python train.py --n_experts=64 --router_score="softmax" --balance_loss=0.00769 --router_z_loss=0.001 --n_groups=4 --groups_per_token=2 --init_std_router=0.015 --norm="rmsnorm" --norm_eps=1e-07 --tie_word_embeddings=false --beta2=0.99 --max_seq_len=1024
Below are experts of layer 11 (counted from 0) of a mixture-of-experts language model. Rows are named router (the router's row for the expert), gate (a neuron's input weights, with its number), up (a neuron's input weights, with its number) and show model dimensions 0-255. Each number is 200 + 40 x the weight over its row's rms, rounded and kept within 0 to 999.
Before each expert's rows: a language model's description of what the expert responds to. This comes from a sample of Wikipedia text that the model never trained on.

# expert 24
Vowel pieces in names. Single-vowel or short vowel pieces inside foreign or unusual names and words, such as Ho-o-da, Ko-ro-tayev, He-i-ke, Delga-do.
router,260,228,226,231,169,245,200,235,201,204,218,229,180,188,240,278,164,215,229,204,193,204,263,174,193,207,204,124,249,237,194,150,165,195,146,141,219,184,208,147,198,264,258,205,196,260,207,205,175,148,209,222,195,206,163,253,235,233,188,219,219,127,195,178,228,174,230,198,227,229,241,176,221,81,119,249,138,146,158,162,176,214,209,228,138,172,186,219,135,192,267,206,131,210,184,228,219,150,248,177,232,190,189,190,239,211,235,226,227,237,218,244,122,198,245,180,174,166,264,226,201,120,208,202,204,119,221,239,217,179,183,221,190,128,168,253,231,176,199,219,159,137,228,188,257,171,208,180,180,261,241,219,214,184,275,200,244,212,241,222,224,174,160,180,159,200,175,352,213,245,208,231,203,265,222,135,220,262,199,177,215,211,290,205,208,241,216,217,208,206,198,165,206,296,275,241,252,148,181,186,204,154,262,147,283,177,257,248,200,270,233,189,167,239,215,252,131,271,192,204,286,229,163,245,210,216,220,160,208,231,231,161,224,181,230,150,250,195,218,167,249,234,161,211,277,166,126,138,135,186,187,247,210,197,226,277
gate0,204,215,196,212,159,151,150,218,129,199,297,154,165,92,138,244,190,203,191,195,182,164,314,152,207,221,185,225,182,157,244,254,280,193,192,154,208,237,135,191,195,246,188,199,211,124,145,186,186,187,173,175,163,224,143,233,125,165,171,186,179,174,166,184,204,181,197,163,221,279,212,179,192,161,125,244,124,264,165,225,185,231,206,243,193,167,153,262,156,215,257,271,202,182,147,169,197,221,156,201,150,183,141,203,194,163,193,181,219,237,149,239,176,240,211,228,88,268,146,159,158,175,246,177,222,208,225,300,181,176,172,227,171,166,215,218,192,198,185,212,225,153,206,149,204,118,149,220,119,209,239,173,156,250,190,177,202,135,185,127,184,176,126,172,164,253,261,276,165,230,192,152,257,221,215,159,169,209,211,183,171,281,246,265,239,206,226,235,236,236,279,229,224,195,227,177,212,178,219,191,154,219,211,185,148,199,224,175,214,179,195,200,242,152,208,132,220,233,171,136,230,219,173,285,173,150,155,166,240,229,239,198,138,117,161,145,205,165,210,131,208,228,239,214,186,207,182,203,127,196,155,188,255,206,161,215
up0,211,222,209,144,253,209,223,128,130,140,206,281,189,262,189,194,183,257,142,225,198,234,179,185,211,217,156,211,146,203,118,140,221,200,157,196,176,268,220,209,275,183,207,273,309,109,175,240,261,208,190,212,198,250,261,280,225,159,178,110,143,206,121,278,242,187,214,148,262,175,162,159,172,196,173,149,173,186,307,224,183,238,190,225,245,265,270,186,241,184,164,154,200,226,152,129,235,223,180,156,145,161,198,191,173,206,238,224,157,231,203,252,134,175,166,206,160,215,253,250,130,198,194,257,185,186,151,114,159,200,254,125,201,222,195,180,170,127,176,125,156,218,204,216,207,190,177,230,195,158,110,189,114,286,201,218,214,164,169,116,222,190,168,211,205,174,213,182,213,164,216,138,173,164,181,212,197,215,188,194,185,169,147,139,221,171,257,163,184,167,173,136,268,177,163,190,204,230,214,253,253,213,247,230,185,239,199,181,190,166,216,170,206,204,190,219,200,158,225,207,198,151,196,151,164,177,178,181,222,166,234,166,196,204,180,241,208,197,262,248,128,202,224,211,269,198,187,174,242,278,197,152,201,246,164,199

# expert 25
Adjectives after articles. Adjectives and adjective endings after a, the or his, such as new, small, original, elaborate, famous, and possessive 's after names.
router,189,225,225,264,228,230,181,221,183,251,146,242,161,208,200,215,177,198,287,232,180,211,216,192,150,159,191,204,258,227,235,201,198,180,181,188,271,169,161,168,175,262,241,200,143,242,178,224,185,171,169,228,214,210,172,109,216,217,170,200,228,212,171,268,222,179,223,188,224,232,206,182,184,205,172,240,135,218,181,111,163,283,204,273,174,163,189,210,161,176,251,169,176,261,179,187,202,190,226,170,219,172,181,182,247,232,283,239,201,183,192,213,217,208,235,183,172,161,228,261,150,171,111,213,172,171,180,250,208,165,180,139,223,176,169,299,271,195,171,222,152,157,230,115,214,216,179,122,185,224,190,257,199,202,147,229,183,263,250,234,187,178,198,158,212,208,161,237,229,206,166,235,261,231,253,175,199,229,191,178,148,237,147,140,203,210,257,246,224,102,211,228,297,248,237,217,240,217,121,95,308,140,234,168,224,189,228,198,147,190,222,246,191,232,186,245,174,288,201,232,250,202,242,257,208,224,225,105,223,255,249,191,251,105,193,176,273,264,263,166,224,248,113,194,204,202,193,164,211,199,265,194,146,209,199,239
gate1,210,192,161,204,245,199,162,183,194,159,235,264,173,197,207,205,99,176,172,178,234,179,127,180,174,227,161,173,283,193,222,148,206,186,208,216,156,158,220,180,148,201,216,185,253,198,179,241,172,291,215,258,178,153,213,160,201,257,288,134,172,175,167,219,137,220,240,175,193,236,166,188,206,160,174,258,147,236,148,250,185,224,153,228,236,238,330,272,214,193,146,173,164,182,177,189,236,231,208,222,250,301,212,187,189,159,214,228,223,154,188,144,235,232,207,252,208,303,257,255,211,182,196,204,129,156,137,108,167,229,272,153,265,165,176,200,199,217,186,211,149,221,211,202,318,193,191,195,249,246,165,183,152,239,214,160,159,186,215,266,205,207,191,166,199,182,217,212,163,177,183,198,180,217,210,146,190,206,234,259,231,195,172,198,151,188,215,235,193,188,165,172,224,235,169,195,250,213,286,162,282,131,220,170,160,136,179,215,116,177,274,175,183,143,229,202,134,207,170,191,180,118,149,234,265,227,183,184,235,256,245,211,221,195,212,129,224,177,208,266,245,204,141,219,190,195,167,191,224,152,180,111,140,188,263,183
up1,236,195,268,253,154,222,192,203,127,228,184,266,186,186,175,177,197,181,219,268,181,142,115,233,196,144,184,203,221,210,256,239,143,250,175,298,173,281,268,201,193,196,232,213,188,163,248,250,138,219,256,206,174,204,212,112,167,206,266,134,136,203,245,201,250,131,197,198,162,138,204,157,184,197,144,212,223,187,190,210,235,210,138,221,211,175,209,218,226,190,160,198,188,153,164,170,173,283,109,236,211,198,140,238,181,194,183,176,158,230,193,214,227,180,202,174,227,243,155,201,185,134,269,193,177,210,223,148,305,183,153,138,232,230,195,221,204,299,201,193,192,164,205,175,241,272,251,206,226,199,180,221,257,249,168,224,200,178,205,262,165,150,157,211,279,230,189,198,246,229,209,259,162,183,223,293,274,197,225,174,201,141,255,227,213,223,213,184,156,212,245,200,248,230,172,204,195,149,228,183,233,208,178,249,175,220,128,243,198,183,250,216,161,199,211,212,172,259,138,216,210,170,153,265,197,283,225,148,233,326,169,183,295,211,143,192,176,187,119,196,259,190,133,196,211,218,235,150,195,176,213,148,210,175,133,219

# expert 2
Superlatives and predicate words. Words after is, was, became or as a, such as most, greatest, largest, became, a, the, in "one of the most…" phrases.
router,201,234,224,255,160,221,181,188,201,267,237,296,237,268,188,245,199,215,245,273,128,278,259,159,208,206,258,219,303,157,175,156,164,178,157,167,264,194,262,114,258,234,226,229,252,192,206,182,186,164,176,238,187,146,186,142,173,234,221,216,191,161,177,285,207,133,162,209,248,222,154,286,198,197,219,212,189,178,199,112,177,224,182,207,149,148,225,187,112,171,283,216,181,203,184,125,202,159,242,198,218,67,203,186,213,201,239,201,192,239,224,215,91,174,213,202,220,206,217,214,170,190,122,236,183,175,144,213,244,147,173,191,186,193,190,239,205,170,143,236,185,159,217,165,230,231,183,151,235,233,123,233,197,123,168,213,181,229,260,226,240,164,207,173,233,147,137,205,209,199,157,220,249,215,222,181,215,179,185,197,78,236,227,213,149,183,209,203,180,164,209,197,191,249,231,246,261,222,184,177,202,171,220,182,266,160,264,200,213,242,212,228,159,201,158,234,174,221,245,246,239,243,252,211,214,249,211,162,244,212,202,156,246,143,162,171,188,180,302,150,258,249,128,243,221,191,178,160,139,237,239,219,207,213,222,193
gate0,204,165,234,176,174,190,164,251,211,188,194,195,246,185,231,241,157,144,163,287,212,150,145,195,214,187,115,199,215,279,212,197,225,193,146,224,206,186,170,125,248,231,230,202,209,187,191,182,179,169,202,289,157,160,221,180,199,210,154,231,206,237,236,187,207,226,213,196,287,165,233,221,177,195,242,191,266,124,253,161,195,209,208,184,221,173,237,244,155,236,86,214,159,229,122,268,192,211,182,219,221,239,179,254,190,233,152,201,221,209,176,223,252,186,206,241,175,206,226,226,192,179,143,161,242,182,246,186,91,219,272,242,205,244,168,173,175,266,176,260,192,245,173,200,143,125,202,193,168,184,146,220,201,129,200,288,189,194,219,161,107,188,193,163,252,169,131,197,221,237,167,161,270,207,269,245,146,174,202,194,257,134,184,166,212,197,215,106,206,217,190,261,113,123,242,188,270,132,185,207,167,223,226,191,234,243,119,210,183,203,278,203,216,205,194,189,185,98,182,178,205,140,244,171,303,167,238,136,224,209,140,200,251,207,256,201,185,215,205,203,174,244,198,233,175,176,190,184,144,165,162,245,162,236,120,227
up0,197,139,164,148,247,187,163,239,186,237,230,182,169,163,127,135,186,227,259,130,165,219,146,159,171,226,201,210,215,180,221,212,224,197,182,233,203,118,187,197,276,241,207,141,203,195,205,179,106,186,230,232,188,258,173,201,177,241,214,169,169,216,249,120,240,148,190,245,172,131,142,238,238,220,184,209,212,261,146,238,186,195,181,215,150,184,211,274,150,242,161,207,201,185,243,92,103,248,181,260,267,168,191,201,196,142,242,156,211,188,139,234,136,267,228,217,168,204,132,170,220,185,189,201,160,203,122,243,198,205,225,204,241,161,198,197,160,206,201,161,282,94,238,212,265,213,224,169,111,188,205,217,212,192,235,263,186,262,182,151,201,215,200,200,167,195,199,222,192,175,174,172,228,227,167,196,239,201,281,261,187,156,195,153,170,178,200,157,158,227,152,203,188,240,178,273,153,224,152,152,157,213,263,146,251,198,199,187,203,209,197,198,293,200,215,198,162,141,251,229,182,197,199,153,270,250,204,101,146,190,231,259,143,166,224,153,264,204,262,278,134,185,210,215,161,134,211,193,242,122,241,215,214,200,176,231

# expert 28
Leading number digits. First digit of a number, mostly 1 or 2 opening a year, age or count, e.g. |1|984, (|2|7), |1|1,677.
router,269,208,192,233,126,212,138,234,150,276,216,212,152,233,219,255,199,221,263,218,181,240,264,154,179,183,239,177,277,246,175,161,167,190,198,173,223,180,199,201,213,191,260,203,187,182,151,255,142,187,205,266,205,195,149,212,198,241,181,226,222,134,159,296,203,171,196,168,240,235,170,233,219,176,202,211,164,209,168,117,155,203,255,263,177,121,190,275,197,140,182,184,176,244,154,219,250,145,225,189,291,198,149,225,226,193,212,213,236,290,218,194,153,128,214,186,184,141,332,204,193,171,177,198,191,144,150,235,209,225,134,187,146,142,191,181,281,137,187,214,202,168,208,196,264,168,153,185,181,209,195,200,156,176,214,198,126,262,216,252,277,141,219,165,216,206,140,269,186,207,202,254,220,312,216,140,153,192,215,186,234,234,233,128,152,224,214,213,196,124,252,188,229,199,206,155,233,192,153,174,254,180,214,133,208,196,181,160,166,209,259,220,204,200,159,212,154,236,250,243,242,298,252,233,201,233,201,212,167,271,201,120,195,180,193,195,207,216,173,184,248,214,148,227,196,155,109,158,160,254,205,226,196,184,211,222
gate0,187,225,147,217,171,184,204,274,148,143,208,226,180,170,162,170,197,171,276,183,235,149,255,176,183,216,190,229,165,180,193,141,176,204,167,253,162,196,155,168,146,232,222,156,145,127,202,193,251,193,206,164,195,204,170,187,219,192,177,244,216,182,251,166,188,185,163,137,186,149,205,272,223,227,213,215,204,188,180,117,209,119,231,182,174,149,223,232,302,178,147,173,263,230,189,227,209,95,237,182,212,237,197,203,240,134,151,210,220,148,169,143,222,157,177,220,144,186,207,154,195,185,269,243,254,261,101,198,190,210,92,170,222,198,234,161,235,171,99,209,165,161,182,241,175,193,198,220,186,249,250,214,174,157,199,249,171,213,148,281,148,214,248,176,287,216,227,200,214,238,224,197,174,179,210,240,155,162,204,218,121,112,181,141,220,256,214,234,180,199,201,113,243,247,242,193,153,173,145,179,205,192,146,146,183,195,210,238,309,151,173,199,260,226,221,147,176,223,168,231,112,194,200,163,147,223,156,265,191,187,221,130,136,150,195,120,185,190,225,192,254,182,185,138,196,238,156,218,149,231,232,226,215,267,223,186
up0,220,191,285,178,165,239,238,129,259,236,174,199,220,192,254,243,243,251,163,121,221,199,148,212,129,199,208,215,247,125,133,245,245,260,262,182,210,190,228,207,237,206,163,243,176,235,267,266,208,180,223,208,140,150,228,178,213,178,215,199,187,237,168,239,150,201,192,316,223,207,148,223,167,151,208,193,216,242,233,210,183,176,210,236,205,249,195,259,136,203,248,230,187,162,259,179,131,230,115,167,207,213,262,206,217,232,210,177,200,229,191,270,230,163,140,318,242,185,212,185,207,194,212,184,162,143,300,208,179,92,233,187,238,216,232,269,231,259,241,212,182,166,224,209,198,266,221,158,184,178,140,173,192,223,258,303,190,212,224,171,248,267,231,184,203,188,188,200,209,188,242,250,243,222,121,109,189,276,197,154,193,281,204,196,246,170,205,258,221,251,217,209,199,121,229,190,136,210,236,190,219,252,222,171,240,187,189,194,212,291,175,235,195,207,241,185,212,233,169,201,248,207,244,210,200,178,210,193,170,175,297,251,219,269,222,204,246,187,248,168,151,230,194,211,187,120,261,171,211,188,168,226,163,144,199,193

# expert 7
Vowel-final syllable pieces. Mid-word syllables ending in i or u, such as vi, ni, ri, qui, inside foreign names, mostly Romance or Slavic, e.g. Rovira, Pluvius, Edwige.
router,315,224,230,219,153,257,196,238,204,227,164,202,149,140,243,270,158,213,238,184,195,276,232,147,138,116,217,218,228,238,208,199,234,196,158,166,254,192,256,162,267,184,218,240,240,178,157,252,190,186,205,194,190,222,122,218,222,207,148,239,244,191,145,213,241,179,279,183,235,224,191,198,232,178,171,256,129,190,203,164,125,240,220,192,163,209,181,237,204,163,217,178,178,183,151,161,216,135,192,170,235,114,184,199,234,172,204,231,224,267,208,197,152,153,221,225,212,182,205,208,159,191,183,239,106,208,116,232,239,171,203,184,145,183,199,310,277,181,172,215,173,129,342,161,185,193,162,190,135,165,156,292,129,186,176,276,145,243,262,262,234,174,185,101,201,170,145,258,205,266,156,167,189,232,197,154,185,220,239,226,121,208,188,197,203,225,233,251,160,183,230,175,206,194,259,220,191,179,183,173,202,166,226,169,249,162,191,206,144,207,247,189,183,226,175,142,178,220,212,240,212,304,231,192,247,194,209,160,205,202,232,169,280,181,218,167,260,242,197,175,173,203,191,250,225,192,203,165,161,253,263,174,192,171,201,194
gate0,225,243,177,233,196,210,198,201,218,292,175,201,248,166,325,231,189,156,172,199,146,239,126,177,171,201,152,233,275,236,229,219,265,131,212,222,197,224,174,174,233,176,196,128,246,237,175,242,303,198,212,198,122,115,172,241,233,153,238,256,207,238,203,109,252,135,158,199,227,238,166,170,224,181,177,152,151,181,179,230,212,162,235,182,226,284,192,103,275,243,215,188,154,218,178,142,156,174,184,202,195,150,189,225,195,149,236,205,208,196,158,163,160,180,177,194,184,151,138,210,253,177,195,250,215,245,150,277,176,211,125,236,229,225,136,243,233,159,173,184,218,161,271,107,314,260,215,193,231,233,242,240,208,188,155,139,162,215,215,193,296,195,231,143,223,228,169,209,206,202,159,215,201,211,280,160,183,217,226,129,165,153,226,192,215,166,209,160,238,213,260,158,208,183,217,215,190,206,153,227,105,128,203,189,202,230,153,208,146,182,244,200,160,184,232,202,209,172,200,201,145,197,206,190,185,198,224,156,125,184,166,231,222,270,206,211,228,246,188,262,235,192,232,308,201,220,207,171,226,162,232,178,180,191,217,220
up0,194,170,200,188,159,163,254,147,171,249,148,181,198,190,176,203,169,203,196,193,258,176,187,208,208,90,200,265,185,278,224,267,168,158,191,193,209,160,153,194,183,192,238,127,131,190,197,258,217,115,210,223,151,148,226,181,194,172,278,180,230,236,194,179,173,206,216,205,239,169,158,217,141,265,225,281,227,287,194,254,207,172,235,191,281,209,120,272,199,189,183,262,146,222,231,168,215,244,265,247,246,142,221,168,177,116,106,237,201,194,179,141,85,255,157,198,160,173,169,256,229,182,122,230,193,222,122,168,278,202,116,144,281,192,245,181,190,220,203,191,177,215,180,249,212,271,222,170,181,188,153,183,207,194,192,217,168,259,210,243,216,190,212,191,197,216,180,246,206,153,140,265,225,208,240,171,165,162,209,224,148,222,194,106,254,248,188,189,181,144,145,180,177,188,200,278,149,187,215,184,193,211,219,235,199,155,149,212,138,167,226,204,178,240,249,205,181,166,190,233,112,227,161,185,190,211,265,209,98,258,243,231,166,204,228,176,213,205,206,196,176,190,251,230,166,151,187,198,185,199,216,172,151,203,282,247

# expert 33
Section heading markers. The "==" and "===" opening section headings after a line break, like ==Career==, ==Filmography==, plus numbers and cells in sports score tables.
router,209,214,247,260,150,228,175,273,142,275,195,233,207,236,216,258,177,219,234,208,158,250,261,107,201,170,245,154,244,225,147,208,153,175,177,182,251,152,209,146,222,216,206,230,262,220,180,263,180,161,140,207,210,162,172,208,248,189,113,231,247,178,178,229,204,142,217,204,228,198,170,193,261,175,186,210,108,188,140,159,135,199,190,249,197,219,180,227,155,135,212,172,191,227,132,161,228,189,215,155,232,196,162,163,250,166,268,303,235,225,233,227,134,146,244,165,124,178,287,241,151,195,146,236,157,193,158,233,209,161,198,183,201,153,183,216,233,158,189,221,161,152,249,154,212,195,192,154,205,235,114,245,222,199,218,185,168,219,220,260,222,148,162,168,245,201,150,248,201,229,181,236,261,212,220,162,199,220,168,195,166,223,138,158,195,213,218,291,192,205,234,202,162,206,228,161,249,216,139,123,267,185,222,140,247,158,250,154,160,244,251,257,199,224,185,228,192,252,213,271,186,272,205,254,253,222,214,158,209,245,219,163,263,184,224,192,244,258,219,135,246,210,115,204,248,133,180,144,163,206,226,244,142,148,247,222
gate0,308,232,263,241,197,239,196,217,242,216,260,209,195,238,270,243,222,234,168,199,196,219,228,227,245,145,226,160,246,247,190,206,208,198,155,188,218,232,222,219,136,233,182,148,183,233,234,152,227,146,111,182,244,214,129,212,272,153,230,124,245,81,135,263,202,186,159,195,225,148,180,229,186,217,218,134,182,192,215,250,257,237,193,122,191,168,153,165,262,265,167,183,278,180,240,177,177,144,261,201,267,218,213,210,273,184,256,145,175,184,202,178,225,229,189,264,168,131,225,213,127,233,212,142,202,188,99,201,189,214,176,234,242,189,148,191,159,245,256,244,159,218,220,226,216,183,209,208,260,313,204,199,132,273,237,203,167,231,181,206,138,186,235,247,197,194,237,241,217,247,188,214,263,174,196,223,214,220,273,178,154,200,227,273,165,268,164,247,248,221,222,179,137,192,239,132,179,235,226,211,182,179,187,120,217,182,203,219,287,176,236,167,228,203,225,264,120,208,184,188,193,234,218,197,223,158,224,244,182,247,186,185,212,222,161,179,252,233,180,193,253,224,232,146,225,224,235,182,161,209,220,187,200,198,295,179
up0,142,174,147,145,120,146,168,310,128,206,151,218,212,277,182,166,205,231,192,181,224,144,149,173,189,183,195,205,191,219,189,216,202,208,219,208,202,176,194,183,213,212,301,212,175,141,159,225,176,180,189,193,136,184,220,161,176,231,188,166,141,169,204,211,215,100,115,210,203,227,239,219,267,197,198,195,221,150,167,143,194,209,267,214,129,164,186,247,234,114,175,189,215,134,246,146,187,148,239,167,185,212,272,238,208,230,175,244,217,170,147,217,219,207,252,145,215,233,146,113,128,210,126,233,255,234,190,225,179,194,206,229,215,232,121,226,177,207,163,182,178,186,178,194,224,186,249,226,248,256,121,222,237,165,242,154,247,130,198,228,281,255,180,202,185,189,197,176,251,108,219,146,220,252,247,188,199,158,210,170,246,125,231,109,156,177,152,163,205,215,182,254,208,103,269,148,226,173,187,184,107,174,233,210,173,244,216,203,207,218,237,185,209,153,201,212,164,180,172,152,189,204,228,295,219,228,148,197,202,187,235,251,226,206,159,220,244,205,201,86,262,188,162,172,213,174,267,236,192,184,226,196,248,231,246,195

# expert 43
Mixed word-piece endings. Suffix pieces like ed, tic, activ, ter inside words, often in Spanish text or credit lines (Directed by), and digits in tables and lists.
router,227,239,206,265,173,232,167,292,149,261,164,204,190,226,230,187,184,213,212,239,198,221,245,145,124,148,222,227,243,216,189,182,183,169,215,181,214,156,215,164,220,263,237,228,172,254,161,223,153,165,186,219,215,131,141,173,215,203,136,216,221,194,204,267,218,181,211,175,223,270,206,185,261,177,155,181,191,167,143,85,150,219,197,252,204,167,158,243,150,106,244,161,135,208,143,160,249,184,242,168,244,146,124,147,233,148,247,264,246,213,245,247,194,165,250,207,121,165,193,242,139,143,152,199,144,153,152,194,209,162,217,180,163,145,192,226,211,134,174,204,191,160,227,197,190,229,175,121,194,230,155,246,150,209,218,262,172,244,240,217,232,172,169,146,230,193,177,250,214,229,176,210,208,226,230,167,139,235,144,211,146,274,119,195,173,242,257,230,213,189,224,193,235,199,254,179,224,230,160,163,277,153,239,180,223,160,226,184,111,238,201,304,153,228,192,202,188,246,236,251,224,247,242,223,239,259,241,155,223,212,224,137,238,175,226,186,250,282,204,135,274,235,167,212,226,185,177,169,179,210,257,253,155,187,224,215
gate2,210,231,197,197,198,253,163,179,180,229,227,176,221,300,209,180,228,226,220,198,257,202,184,186,188,190,172,209,190,167,274,148,229,282,175,159,178,220,191,174,291,198,210,181,228,286,163,259,213,174,143,164,174,177,242,223,175,174,184,216,238,227,202,193,191,258,211,238,266,169,250,108,267,265,219,162,150,101,207,201,165,142,153,200,116,176,150,274,185,118,155,200,259,190,190,196,270,182,257,214,230,207,240,167,244,134,276,241,296,210,153,191,222,182,230,191,173,184,189,182,175,170,141,149,211,199,221,234,257,168,192,261,177,181,199,204,179,243,200,193,222,205,181,156,321,185,142,191,219,211,256,257,151,179,244,146,283,156,273,209,147,208,185,198,219,154,158,186,179,167,248,174,113,196,121,206,216,171,153,134,172,227,204,244,211,198,230,224,229,137,231,190,170,251,162,196,201,201,246,244,211,225,262,223,215,201,251,159,209,162,199,146,114,201,208,202,259,243,218,199,173,205,238,229,260,220,217,231,169,160,202,178,117,292,294,188,250,168,191,215,251,167,187,223,257,153,211,204,214,174,251,200,151,189,182,164
up2,171,167,235,245,223,221,162,202,165,225,152,275,155,208,168,155,133,206,221,195,228,203,263,230,126,162,151,232,215,225,198,149,232,185,144,202,156,225,207,195,223,199,233,106,224,179,203,172,195,236,323,155,127,156,216,144,171,182,277,216,54,281,155,184,297,216,230,190,209,180,193,257,161,169,166,243,177,195,240,105,241,209,157,243,190,188,215,234,221,210,167,228,185,204,228,203,234,214,287,203,159,146,301,153,196,163,214,131,183,161,221,150,108,206,213,168,232,144,184,188,195,185,175,223,202,221,193,190,234,274,202,163,210,210,266,222,158,221,258,139,267,149,200,168,151,179,180,229,241,253,112,180,136,84,254,198,220,240,127,174,128,190,195,195,192,182,226,180,244,175,217,281,200,169,197,239,158,184,251,202,224,218,178,186,182,190,234,103,167,177,234,182,229,161,225,155,192,156,206,199,223,206,156,159,192,139,213,226,218,213,154,185,265,196,217,249,183,229,207,200,180,215,198,246,158,211,219,215,269,165,152,151,212,207,213,192,198,202,211,172,269,204,154,240,248,144,159,238,161,212,170,196,180,248,223,226

# expert 52
Proper-name endings. Final pieces of place and personal names, often Slavic or European, e.g. Radmanov|ac, Axamit|ova, Ramanaga|ra, -ić, -dorf, -ville.
router,207,243,201,284,170,203,209,220,157,231,143,239,156,179,222,261,182,196,235,203,177,283,234,122,176,218,201,221,224,266,174,174,216,158,117,211,241,146,215,191,234,198,255,202,189,207,220,198,147,123,156,234,292,170,192,215,167,220,141,253,273,222,206,189,236,110,202,152,214,227,181,226,235,172,168,303,219,140,180,186,139,247,307,235,144,181,173,213,199,178,213,104,170,252,86,173,220,149,216,199,238,141,119,191,192,205,217,234,237,229,207,230,210,146,285,170,205,174,252,243,206,144,189,200,137,177,193,199,263,228,209,175,197,137,176,210,248,180,130,200,146,194,252,177,180,221,184,181,173,217,201,201,179,157,208,218,170,257,197,242,169,209,167,202,251,158,190,248,218,230,173,219,241,224,232,195,208,276,110,183,185,184,145,173,197,200,230,243,140,205,212,184,200,212,252,243,238,251,186,191,210,168,214,193,249,116,254,123,228,199,201,215,154,214,199,227,132,274,263,260,208,162,267,169,239,203,267,144,233,213,210,177,326,164,171,184,247,258,187,162,202,240,167,214,228,200,194,198,168,191,244,210,157,161,228,239
gate1,250,232,175,180,218,167,210,276,140,226,210,132,240,157,268,209,198,149,187,234,167,267,189,142,156,252,140,184,233,223,260,134,256,171,243,242,210,163,173,179,202,177,241,173,182,198,205,219,184,179,201,180,234,245,158,233,239,191,187,219,250,184,140,233,153,171,185,250,183,209,209,167,193,220,238,143,200,219,158,222,232,248,229,131,261,184,210,240,193,217,165,129,165,233,205,172,253,148,241,203,211,124,211,197,169,267,138,296,270,158,204,213,259,145,214,144,230,105,204,190,249,223,167,149,161,218,185,234,181,207,235,257,231,163,146,147,219,194,145,254,241,134,184,119,199,236,165,188,240,151,172,170,197,145,246,166,165,228,230,225,203,231,171,234,166,168,191,227,152,161,196,177,284,230,222,254,180,220,120,185,199,184,185,138,223,185,226,104,179,173,285,226,226,162,179,223,164,212,138,215,238,233,128,210,118,151,205,231,213,72,193,158,232,168,234,185,331,198,242,190,226,184,142,188,172,221,197,219,168,136,175,251,196,150,168,149,144,249,206,162,235,186,243,217,244,232,181,213,191,147,221,157,205,213,213,204
up1,250,125,156,103,220,216,197,256,219,169,205,137,176,171,292,186,196,184,145,235,161,120,255,268,213,228,192,224,204,237,173,159,203,221,220,218,146,193,195,263,203,267,239,257,190,246,227,198,202,162,154,210,137,187,184,262,182,171,223,188,168,167,217,249,174,197,197,246,167,221,193,223,219,157,239,216,254,199,176,130,236,211,177,201,205,184,209,178,151,171,193,282,181,179,162,177,194,138,178,238,162,282,226,199,208,236,196,204,207,206,232,201,267,168,202,158,142,196,193,207,227,246,196,201,181,209,227,141,185,173,155,213,205,201,229,263,231,169,184,221,112,122,164,212,131,261,131,208,235,191,248,215,116,214,242,177,162,182,208,291,208,235,153,230,212,191,223,229,287,221,246,157,195,131,162,213,122,188,220,212,258,224,120,180,248,153,254,176,143,203,234,198,221,220,110,192,184,112,267,167,223,195,222,154,229,211,111,338,191,156,199,199,243,186,227,206,216,195,135,244,267,253,160,238,199,163,201,202,234,159,194,156,174,207,144,227,200,155,176,205,232,251,199,215,200,172,206,217,295,99,228,129,151,182,192,211

# expert 54
Line breaks and headings. Line-break tokens ending sentences, list items, references and titles, plus wiki heading markers like ==, ===, ====.
router,308,207,253,197,183,185,195,224,178,263,161,220,177,234,232,230,204,237,210,255,186,237,231,210,184,202,200,212,217,257,149,189,186,175,187,165,198,195,207,159,231,192,231,223,189,204,187,237,169,193,158,226,205,225,180,198,235,260,182,208,244,142,193,188,250,132,223,159,254,227,209,207,231,170,119,254,180,174,163,143,153,239,193,213,217,188,121,230,120,154,231,177,186,247,169,200,221,192,274,203,225,145,155,155,209,170,213,228,225,199,272,242,151,198,259,212,189,160,247,244,203,174,181,226,205,126,125,217,246,193,182,200,95,187,69,285,187,117,146,249,131,188,195,136,196,280,140,196,114,217,126,235,189,103,223,203,180,209,239,219,232,176,176,191,214,208,166,178,252,246,129,197,208,209,220,203,189,243,179,94,232,285,183,181,144,228,232,242,180,218,200,142,198,235,214,174,229,249,140,211,233,160,270,122,239,189,232,181,199,241,215,195,142,187,172,200,198,227,218,186,212,266,212,185,228,288,212,97,210,203,196,150,232,138,214,189,221,215,277,182,253,213,168,256,294,173,183,179,191,205,274,234,176,152,222,215
gate0,244,206,145,168,182,207,141,114,187,111,225,205,137,197,191,198,192,237,220,249,150,241,173,237,177,204,199,279,240,213,176,153,150,140,166,225,223,217,239,191,199,275,132,220,166,126,154,189,194,196,227,124,193,154,195,231,219,236,141,204,259,183,154,181,272,175,171,240,193,201,200,162,152,124,249,131,162,265,169,143,202,138,217,154,163,197,221,129,128,256,233,269,260,240,195,215,231,207,151,191,198,247,214,233,206,247,186,220,150,194,213,272,283,136,193,197,223,228,247,191,167,200,160,180,224,171,157,233,231,287,250,232,231,168,242,161,182,158,235,232,201,203,177,219,243,274,193,164,174,199,217,153,253,253,240,192,250,293,250,218,165,295,156,223,194,203,188,194,195,201,151,181,286,206,187,163,191,198,181,159,211,190,230,204,177,229,217,124,199,207,259,207,207,218,224,135,250,252,225,197,150,111,194,271,201,166,239,231,171,190,156,114,155,208,240,224,174,157,180,251,138,246,141,168,133,232,206,188,172,222,181,196,188,254,150,178,175,167,247,274,234,215,188,186,134,261,211,158,255,212,203,230,233,145,243,201
up0,109,216,194,205,256,211,124,152,206,176,174,253,214,221,167,181,227,241,167,155,195,259,234,182,240,214,172,223,201,135,187,173,188,150,196,231,207,194,245,183,161,274,151,245,140,162,270,230,104,151,185,141,167,269,219,198,244,208,277,193,212,228,138,164,180,194,182,240,152,157,192,210,155,168,245,198,157,170,191,226,124,207,212,137,262,162,259,244,117,201,186,203,181,216,150,149,193,198,236,202,235,215,235,237,190,166,234,254,262,199,150,111,146,178,162,181,178,206,177,213,164,182,152,181,217,219,138,208,157,246,166,146,211,248,248,206,210,198,169,204,186,209,156,206,247,237,198,222,164,169,201,208,248,317,217,214,154,237,259,243,171,194,233,173,144,188,216,185,221,241,149,155,161,223,215,159,255,198,142,187,125,287,190,261,235,254,162,204,193,195,148,246,147,212,186,208,190,179,133,211,269,147,179,155,201,286,216,199,189,171,194,175,278,221,141,184,219,223,175,260,180,224,146,100,214,155,149,194,182,292,142,219,218,152,161,186,178,288,244,154,197,186,146,212,248,182,196,222,138,247,222,177,206,179,235,283